Experts of a small language model: a softmax router.
Below are experts of layer 9 (counted from 0) of a mixture-of-experts language model. Rows are named gate (a neuron's input weights, with its number), up (a neuron's input weights, with its number), down (a neuron's output weights, with its number) and show model dimensions 112-223. Each number is 128 + 32 x the weight over its row's rms, rounded and kept within 0 to 255. Numbers have three digits each.
Before each expert's rows: a language model's description of what the expert responds to; "comes after" lists some tokens at least twice as common just before its tokens as in all text. This comes from a sample of Wikipedia text that the model never trained on. Tokens count by the router's weight.

# expert 10
Description: Cells, pipes, dashes and headers in football career-statistics tables and infobox bullets, such as Apps, DF, League, and • before Summer (DST).
comes after: " |", "\n", "|", ")\n", "-", " |\n"
gate0:112152049143108118160068113096134078082129084204102096098131141131150153165102144137105099167152099118153106152099141127132171091126151111204164116150100152165119142156084125148148115182144179070139110144116159120117152127108136140116133144170086133084090120153113112138120077094150084118119153060135071155083147141130122101163045171108
up0:135150097152112078157034085123115183102118112184109090098150180149125176126156106105102133129164104116126148139113172132110135096127101155186139137079141139137109172152101117110142099176160176103132163129151118120103191162165183135143144108194076076176096090123100110152119081074136123110105152161141127185119134175112162127173104133108
down0:174136118184132181162097111089112147113114148143152168103111188113197154102128158156126126160094080171133132117166185121106146077074165113131172112106178180180102147121096101108115138087093142103151090125094172090111105183095133153075138132142111172106147130153128157184129164199128185104143150156136132152082123133144113095161084187137
gate1:099097123116134119110096109072156077133119115209131102151128130072125166142118192095145098180136146168137119135128108104124103119118174110164097079104113129090165108139086099112156018153108131145121133159147141146140146116119114104089201120124112094115161072160078136138132118112164097143147084153144168109162133143170145135143142069124
up1:139141153159108150122178108137131144104142132040100157088132112149135106128121088157133140112103071080158159115129105146126159113157134165094170156142135107168089137109168113150099245113145116125144104075099105152098083136157143160147034153157121119151119184091146198115142145182068180095130179085113118119141123107037088090126105189120
down1:146155103088111097103123091113076110067121133165128138144107150171161136161110073107148079080075107137108151118084113133098133135097166130199154116104143108150047153106136132167129102092135131131143099146148121141156089152137092140101075108097117124195152125109098075118157162143117088107113145151087089187158168128150075116159109105114

# expert 7
Description: Labels and separators in infobox or list entries before a colon, e.g. B-side, Released, Genus, Clade, Screenplay by, Max. depth.
comes after: "-", "\n", "\"", ")\n", "\n\n", "=="
gate0:126088155084074151193184126185134181120137132122129186140144123143081131072160100131150128105037142106075094123140130147127108114112144124153131077098100154067071071165169091079071130121096192122176092178191121098136113115136088145088132085114176105149185140083111142153113138152170084114148155133095163124076162152121106104143100113115
up0:143108136153142144054095103109065176119143161126156103138096142130136137154157138176083160134104138158172151137094123148138146125128172106053129094168131112195142164099115130160139124154174086126172155125114169144109145152100156119202162137083132144128059096166121126084172096102132177104123099121135096156168068095132120088136099102108
down0:126117128128090145122158101112094125143125054147136179125145095068088076109134095183123072136139111154150161176141166156125095129128114137075177167121076101148088083069133088137122141168094126163152105107122174088139163142137095139108162129069184152148132080154127136163132119147091159053118155126157127134179140136088108122150125113145
gate1:190102134108172136116192113124126098159120164119144144113166130136139118097205096187145122073122142142118140123144117110090138159156150173088093101190091184171141163156133136071179140105146173161106091081124093094117154124087132136096155082071112141174134109164099031060145117112090167161122111130186120155106146149155116144075107130151
up1:129116079103131078075175164155081181119132107119157081095080093073107099137164120095127175137116094123143076093127156126102174111151160173074113070119146123098097140143157154109181184123102155112057123137139165197126198118156140148122216104077111133109161080120180026103201074098116143114136133132106121110128134151115130137130135170190
down1:106126179136099112086108114122141117103104128098144147107121098128109104102159203129131030032142170133133099141096111144110089076154172116114091117173075148081122100111132156089121094093133201123035211083126124141168084106150153180142124094096104125129062079122099124122136170075130144091085109147110124150100098109145089141156171138106

# expert 17
Description: Prepositions like in, on, during, after, until, especially a paragraph-opening On before dates in biographies and season histories.
comes after: ".", ".\n\n", " released", " end", " died", " held"
gate0:138080168139127167083166126142118148101135132144136099097074174107121150056114148184142176067091122088146122125093138145091158193111111115123160077129170105141109106156152119120131125141106101126160159159150121127104102148158110195126140064171096165155181130157119091163128144159124153144125124151083150142108116167165084133113106090128
up0:109069138150125101158167136155132172152089098115143098075150104100091132060080128111163115134115089121173127160103166132159125115145180092143130113168153127147138099143118124131163103098087133237102139109179148081154185137133132138153152172144136093146184185135116125130154107158112090141173123120082121178095128092154108126113141130154
down0:185099136117116109115110105111137132127181152102140107097187117078084147096149145090147128146144067110134139111115108130165131146090041084106170134175097131175153127090150154167100180107114145126123166208119152121109215153182149093124129102174100056120062114164149095137113148190109150123168098137102147102176126075128079135103146155109
gate1:151116119131125116162143131166120155152144106135091132125177169119146178080180107169152104161079158130141153132140111107094171064135151118141135157147198167141124121160225128163153120157114082160099097125111169051131084133184137086144136142055088111109197120196161116129093134092133107190075170067122107086120113112106114130089079148108
up1:176060160156141054117151115163107174174130102145096119109172154105143144073157130161144113095108157095161164166131130112125189109161112146155140147125201100099153114141180078144094106184112077106179096132159114083143126121092120095150148121069111062129197092160145117140146150134146123162107179072124119110098144097102123104157102111114
down1:177153113142145099140138113097151165153044117126176151151104121080143140127090113150147109236118117163131140139132188158116148121107107084182065103156140114155105138181178089054146097135086157124208119136143120122113080109104156112135127126112121114106087146083097150163143144110088116112099160125120100145145111163140108119088111074098

# expert 1
Description: Political and administrative nouns in proper names or after "the", such as U.S. state, Indian National Congress, district, Assembly, Register.
comes after: " the", " National", " United", " State", " of", " States"
gate0:160186163108158144140074126136129180166161137164180097116147147139122101184147119156146166118128127090186088120169126112107162078152160149191130098110171114091166175140168089087124029179105059160179156141112128146100184107170129117120080060158115161108121127136081067097069112182121132111103146128084114180112081141150133119093107093099
up0:176128115164160191125070122125101145136164141077185092143109126155124124199160092189120178114135095172131111144149075082147183132099158116148181079121150160102165137174119078180096099165138098236111173130093135069131152143162099128138105122137120118167136128122153163099145135113095121132160102124125084159083169104103177099124134132221
down0:198095043133137103094118107119206090153094115135063147087125142127116104140102125105077117133183129095124144105148132089106126078170094100152054095145113183131048098119092159125092112141103183140105116131149103160151117144107118123104098109055084104129089186193186141158202078131133066176090079099110161124112164142165086162168200124104
gate1:166151137062181147130110145164146188095176077159114104169137068124174156186081153129194131150069114073115105125105120116105138125074130186143085129117124116086084189104140127111060045102186140138144082124132134182168158081134080135115141153144102098120129156123093114084098105184127138174095108147132135194080109160157154133139079117118
up1:169137123102097063136186105108163172137125183128103175129134139141129149171093105108156140135131161087152163093157155160116146153105119083156137110081139134092157110112124107159139228089128148121124073131143101076131139138164211103129097104112100128138160089161145060145121183086095200117126163113122123067168173103071084137060161145103
down1:106120099138170132092139193163079141088139139096125100104088109156125163125104161146150142070134153193074123151105154126105157094146147038139071146158102108085127057118129109130113097061119117079186130139118091108149127226121098152135099128136135113144192149081171164166186095126171154110168189118140121128176140133106182138134171147148

# expert 2
Description: Given names and name-initial capitals starting a person's name, often after headings or sentence starts, such as Harriet, David, Neil.
comes after: ",", "=", ".", " of", " that", "The"
gate39:101103148134144160097144059145109113111090100117127105100187161154131154088117073127119142156144088163131090144192122140127149136176118134137085154190169111150186124131146121123159142130149134156113162132071157111122211132146089102095168091144101159203121107130162146139086209184141062127086102098084089090148140167116183130189184062085
up39:081135095099149140130161126116127166162164093071143177164046126092096169118179138110120088160119126104134128136081119114108092139064140123078176166133140110120082135088157160153133110096133158075129108113120068133134046159109117142180185091137142130080107133138119103131048092136174178159197131137191140129136106154087110241127074130162
down39:104154086127101135163097120129152132173146082133124127191171086093114091098122130159077134180093101142142103105117126123138138117110056140156133072126164103138158134100114153054145134096093127182108151111076107054146137047127084125110121110145186120085169149207058149060147144161182103118122109170071150115084115097141119123067156117096
gate40:149136163083108146148133135141162131063117106122133147151129151093102139154133178138159126161101167140122062181135150118134170106101130081109200130138114058081106130155067181141132170162189138140098148111179162165146177052116084100110103144070130133162153134086142170112104185145131104147127042125162123106124146104095077135094119158123
up40:134111131114109144110104143150146100115093116121160162224090111102122083156119145168157122126095150155092105136151103092113140100129114085168196145169066096037106116130080153136157174138162151138154176103097153159151130054134052120103091144073173133204145166111183123099111128098079114143128122129189105083148121092089064169137153122108
down40:123171130145048131122126134130097086113122097075148094132162098134142104119124108141144155129159144164126090139156084118069139127159126148126098150127125142140184081173101088144117174178137116209123111125145162061072125185119132225154138151133147131141161117150069096087058148155120090083053149110131097149101196098148182078149085114094

# expert 35
Description: The word the and other determiners (these, its, entire, surrounding) before nouns, often after prepositions such as of, in, through.
comes after: " of", " in", ".", " to", " on", " for"
gate0:111132143072150172148167116206187107168178120125105134105131149153171150173193068125149067108125108130133116104137168151100106116231121101205144151134129113150096133087058167079156101119129097097058063121089221154106098100136147120095106084110141131174104137138100099111097148104124102141133106154117085170083159124038132109171116173097
up0:096149149067168146148184130174107092151164166123138101120164131157131145147201111123163073126122107150154099115122158198122083116201130119196097155150173119158110152114111147125144117131102141086066082157150149155146080138107195086117075114111152154136097123115153066137084152081098152122160100164071113096076161125081125131139127182102
down0:144138171138168124154107154147127169139131065070190111147091088111140101092127135117171171115134117136142049127102106174142139211127169159146152145157134108127112120136079125063062162167112154148133088116154144169145052183109175111150104164090123163129081115118106119108145118151109154097085121068120129189150103166146071153111152133175
gate1:090148147101165130164081094144145149101141103199171110160171101097129103092094163142084108133111132135113180079124143113105128202137143107126121142162143068085106111155137126147095130135115093152138195164206166127145143131091191112140192055183125105108169115115115139156119094175149099152179161155065213125116141120076110114128144123125
up1:113122146139127164152104104148112150087110147123132089115142116087122143073141169180135063152067127122080208148126124100111125163130166101148123125160120100165127093080108143175087138126088081128190141138212194085128117125126208179103156090141139143134116112136118078167203116128182137165149121138070198055120091100126187150142078117064
down1:096147164130149186165113081060129121156108110132079146092151096157115121163095173156146144147108101188122149099068133066118088112069102147105114163083163169129151174116118175108173079112150110125089148146138178111098122115159103116110115139124107099217081098156141099128145166147082185160134109063114104088157087092133127193158160110159

# expert 25
Description: City names in "New York Times" and other newspapers, mostly York, London, Chicago, and the two-digit endings of years after 19 or 18.
comes after: "20", "19", "18", " New", " in", " The"
gate0:190127058147146100153114147133117105070121093110105166123147131122157168119152180152159212079122132128106137126122188145082132108159106114183152141115126161126155147165132118087119112108134065093132136133082077099172168101145073111068142104151141176133135146125104079209136108083083103151167140105105091119126142075101139091158101108113
up0:122137093180129129125129161161151088118119138130150120118140120150130154137157179165160188042083130119138127137107166166103164109152096151172160183109095130076106093170119117114122102119143076144118132123055085126128187099223094111079109112175127220118138162112133100186118088096078085104160147098094083133094159142141097101187100125109
down0:157162148209117152113127138091082144159117122147109112097170092126077140062111195160087112050127142099143136120077144124162137139068118162102167156163103148194136156074183085188106142141166147131158139120050142131116088126122138128094128124188136156123137089124137097092103170137143157083097171137170094101185170144169110098140087094065
gate1:108085104153150184134148116098105114137083152085118197106102111127164168208162090140147124159130110126081079108124135093135084194092144136108122126073123127111122124158187158138117144129089126179158096144133146100137218172148121189117128082081163111143062168127123111182139138076112156086095126144115118082140050135104170153093121160148
up1:135167171144109116144158153144159168134138090131133063103171159124100102102117168125083112098108159127148167139137153115150145107147105111178174116170144127145106131097089092133157128131153113085141193080124096174113046075155131050154106168152098159129191081113101118100099133160153105160122105131118119187156176127108064101160091133122
down1:151140079135150126122102130072123112064094126094111084103155156076175099112129135148181101131151134101139168092127117090095097076195116061130164109101091145107126052117081193062096097125128036145121155164127109152187156131137104133139115172080113107102157112116161112134154107135131147126155117108173166135122158128095133094104158080104

# expert 58
Description: Final words of place and institution names, such as College, County, School, University, Stadium, often followed by a comma.
comes after: ",", " in", " University", " County", " New", " High"
gate0:099104135115128154144124114176120145178064096125077117101177144083103106182127098168162127109112156113200127157145103113130107156121154104102125172085132152067151043112172122103121133133124111098092190146113108186158113188067139148127131103124147140127094115069137109126082127141113103123205110123112155077114113177151163109126042078097
up0:160123143117132133168138097126134108061182101120198129111114141185068124102109111139185117128099090126066144113130121195126126074151087115184089093128151101149191164132066143156130104178148160142122095169118083092053155127070136169145095131157123137094147130156156092120117168183112146142099164131157129108117166096113170114089084200109
down0:149169060099132192133117159134116189185107079151119106151133159153062082134148109167156122158106069094117243173108124126114096182103167116089082186114128144156101148106193146078136139155154109087080068108106113096112143168134126128119161175093107137212146100141121110106082154126143148096122129088136055133102116143130128130067080139167
gate1:117128144090104081132103105116105103128112124102134178133143102087167130141158100114167093104068183146071197157116064169098111112147135075093125136089161157092134071107117129105168109085153097107131082196181078115115138139158136098100147150114131174148139125160208151123146176112143131083132188174150121083117104156102134130141146123134
up1:161178176080068069123093139081130131130149084095146171125180097138159111060131084108133118180069149107098166105097102150084181167142135083111144105124212171086147100088160123128142155095164177129097117150131096161131144105155144125117122086144133153153143042126137159139095119052159140108133152117140170094130134169138138146139124087072
down1:172117193105158161118133128143131143042158137078093162147204121150132124122145232173123113079147094130091150176131138159121183114108079099098182117142140202076153078117112150093099134124158141133104081112153125186185154084139128143125168115110073173133096094107143131121175114098073121083159085108135118148160132158131133157093209145104

# expert 44
Description: Nationality and demonym adjectives before occupations in biographies and obituary lists, such as American, British, French politician.
comes after: " the", ",", " a", " of", " and", " =\n\n"
gate0:117104145186149112134110159133170138078181174102174108078157097141134121138073115168149111129112150098139147140112117150110147121071210105164161144125184131141123197182095143115068114113095122126172168096144139155105121087141066089133149098157137172129130161148123184159155089098113141145139085086075108074180083151158151171113135148127
up0:158084092097126109150127163104117123208122111102110130109123152088118140079140130137127172043129162144096150087137144164143109113175103158089086093116085093112170130109150099122148145143096132146101091090153064157128120192074101125094092142144094106106136092098140144153108188172145120133133152163209134208149170105068081087153142100148
down0:148029077101164135147119104152095141156080154135087116094175147154128132126170147062191150171130128109138103116205145101159176155092082153116182089133079063124131137120171150132132155121128135149144174108128114136123155085121243130073128138118140167106174078168070086143135120136136144122129128129142087137181163110078099089075109117173
gate1:133108146115100146102117124171116052100137151115148149075166161191108161122096138117157143119064133169149124098176090117133120128182132159090061111154131140137136109134130052167115193138140153104087176095099152130123143096111085134115119148135114206117169138195143173121131156146115114156095107115126080161110155181072178072106125143092
up1:160130116108089107107113094103181084126156089083177098128156102194088107114087206115179121184150085158175119091138130106102141155171097139158086200136104102139080150097072131143087142128097106066099188133146139093120102128129126100173140089122070131172133166160112120144090119136143133168136119146102130103119137139155186135131127151127
down1:086194139117171144127070116103112117176098111123158096135184150067136058128189112089168176098156132130069143175140127145110151126143141142126058183089142131127080153159148173095095075093129128074128107101076144156120114190093128127149200161136073142110156141128127146117140120121057145138128112163135177143106176167194055124098176094137

# expert 24
Description: Determiners and pronouns starting a noun phrase after prepositions or sentence starts, such as that point, the cruise, his, This, There.
comes after: " at", " in", " during", " on", ".", " to"
gate0:232124075139146166142155099090099162149181061176124117057145137129127171152174186148167096061091079134155203142190155116163108092125143115141152158100171094065119131093154112116148179110136061172112116115101115137153149144095152158144116107136157152178189127117124074143154103156172113074120154115095096094124171171089130082108125134123
up0:169078124131152190153094149115103110145147132244126123112132140128155173204172168138141147063084075138161162162130124113125144105096132098130111125120177085060096182131126143125158162075109076149105142157087135157137122148131151164133113145204108146144145108131094052136159071138158087107110157121117061145173175145074142139070100123124
down0:088117093113184156087139122135127209142101103128104125110131131157106103081099124168098048135146139118159137079087135127146180120107068099140106130116082155105117073193073184117131148107163145169081092102147136105126059132126145192143143132175106136126086146102124163116168160094105084127120135064171186103105096117139127087087088118087
gate1:103108186124141173157095132074105132147085149142130146174146162085161118158153106146153154107107135130140129108169081108151108158135081144189147136128114122169108088129152131137172180156149144126126090124084144104105134087094082064103128091140051086156127055168172157118089131118151120151151122107181124115136147131120141096083143176147
up1:112135213097126175104185121165132142161155151178171118137153161109156088126193176137119154121153120168129157123126173126197141198090161150161122152134137154146139068122154129132132127099095183126122106131106108137137150161145105094137150091138109072159090176135169105107112105138120153098124146087124137170155192040094135170103112145165
down1:134136135138061117097144080086127160116082142119122138156225111135167120100149120104113074131147106179127107113124096089148206090137123111120134182107147147181145087104204114137110119131141106164131094145140108132164050178117106125163148172152097133080114092142092115066088099116124136123111213106159148184119098115132124111171090120213

# expert 26
Description: Capitalized parts of proper names, mainly War in World War I/II plus compass places and months: South, United, May.
comes after: " in", " the", " of", " World", " at", " to"
gate0:103167125120153095132127147085100113158103160132083098147170132144109121141111096121125068064064129084129151179163167180106145174113137159123157080106170103142153095069128106172115151103133168094096079158128145108149102122135159163153177123145073127118079136082161190127194127144170128156076101130090106143163127100075184106122109150128
up0:111158134148111111079145138133071108157136131134079096174089154156140095106087100156124085083084106089123172150138156173124097165142148154089099120170148091152121161075112151173131185119143198098169098205178171112149132115139154166135140119138104156136079180130193162136137095078144126144112139113101158139159102072144163143131138183171
down0:074139108114121050161105124121087149112123105140115069202078157136091180117159127120146129114091149150116165125204174112085106110137165084172164118110174139098110131138164137143130179094142132152154100116105101109105109161142107177123098141091181119147112085144121127152113168146089169116149109180119105096173175127063163095140116172126
gate1:184125103163111060172123112178191140154089153068134067106100126137127113083117042162072128106111121165055125183077124162112125143106129127128114150133120063084078145141127131145128172124145112142092101136116163133088082098136068108099118106091092113142121114129173180100157159114150130130151100144139113082195119179159122211101142146127
up1:169132126097127061184145113200162090182108126094182113162110022124147116125124033184112132116100129105156144181160140113143111122093137159141122157133109162124106139157120163142103142100152172126071112124090143075071115146160092176140127100105163111097086111104129174131169131158186174098139093152117091067132184187166147146102118109123
down1:083151165083125056060108123152142156079127124141074133099127192162117177095124147164149129107106169098097124110085088132072144107109127152095080162102125129153124152175111079141081132084185084115114160112099152135115151140156152039086173107176113124137125121081123135151150137095194127141170034117146116150116108095122145134064108158109

# expert 20
Description: Separators, dots, dashes and header words inside data tables, especially asteroid lists and sports or climate tables: ·, |, JPL, Pts.
comes after: " |", "|", " ·", ";", " MPC", ":"
gate0:175140138112117182137071090093096085072138103131114136147091155215148070124138116111088119085138086153138116161093142084118064135114123123111128176102083166160136101164118138082103084177141148097158159124114135129103190054189125153122124140086086106103197070157156148110172104104160133146120146120123104111058095094162117132125127114132
up0:114152150103122111103120133088200139182075157116171097121190112056135194124137140147166116127164154105060119105179186127086147145176136108118155139163146115112111168110110104189120174056124151098142111136096110161162079127094078117174156119148177157135072184105122105135055162096107083067151165143131114137164145155110151128158132113156
down0:133136122139114188150133152121175117112120103142124158104149205086130196122127133111136078138128112132135114121140130111118098154108200184107154170122137119130131161055165168100086227155090137142089100092133189173140168104142157110122132146146118136125093198147118131129161108157105109152051151167118114168135108192162127072171166136128
gate1:196152181099151108097114095108077198166149091129184106121148101047129154134168125198162157193133099129138118106087143121128135109137098140118101146084128155061155068104122172085096092138120123147124136085126097107158159147123120093133142142119105080124095124174117137134104142098133167127129100114175180128108137131145074158135088132135
up1:127128115138118121137209177155160104071154162072132146152141133135070118076108160088087144107162174149118108180130084099127056142120100130086180106157103167142103175155199124148114148079175174126146184105166119113151125120103140147131135131179133161086139101090151163130150141145067134141167195154101102142128101109073180119128141171096
down1:136075165118169117138184106101155081088125203149119139148104095153100114192163177091130154148169075090079119128132134140121121189067151088114140093135152099090125073102116140092125100121136110085092161186132101110145112209109146161115131143180144108133196113098119140137138159132142149139112151163095162170089184161084130111149105130164

# expert 27
Description: Articles and determiners opening a noun phrase, mostly a, an, the after is or was in definitions: is a small settlement, another, largest.
comes after: " is", " a", " as", " the", " was", " an"
gate0:086110166143160146152153184128112139099104104171046198138168126170135161104146088167080147147082036121109112135161122134169128176150172120166127067102112103068193122127103051156119130089144158144065112139157125124110135146121116156124158126139084139156168129148136160101188118055151107175117125144180137152128102102138090186155075131125
up0:084173104123102165131096134131147173122166169170164098114085154050097109102112148098122109133149148175174120154157142075116119076107103137133120158129175148153040073112111179101161173137103134128192073111141146076126143117114125111154125130170176168108099067112080081122132116181140209072094147095114130140142135161086153116123154191100
down0:158124179136138135116151160106115103097101071129091119135124162138120146097112052180096132148082109078082100140142138157207179196117136136143143082118090123143181169149113058152125154115211106117060127163132087129139133152116128119158148124119100090117122139141196101146154121065111134159153090124165117123114122105163142102211105121070
gate1:139132150154161142065086178152162142142113094118177123220180176116135162085114156117133148167069090161113104170120070123102150129170129191080141113097147139060097143154153149155102209105115099135126103146156107169112122155066122090120153128195118103098130058115138157143123127088144170164140150120144141115143108102150134225119093082100
up1:156109116125116133094088137166144146124131090053132097154182142150156129095132177103102171158050097116145113146111085120121106121198129163081144089118109143097128170109137172170139126110130089115139099171132154146102132170021150110106140113175107105093147157109139137160074152084130166125147113174140147131191122109148142158172097105152
down1:156124131113149096157120088074121138114167103103137159112089119072066115135123177135125148150134114136109204079113170153157112152116051062144094205143111124176140129180081155116129165112137181153116093130068228165115062055169099107107119147151134087122048111111136133147099201115115104111177152095086103100103121109086145131112141141136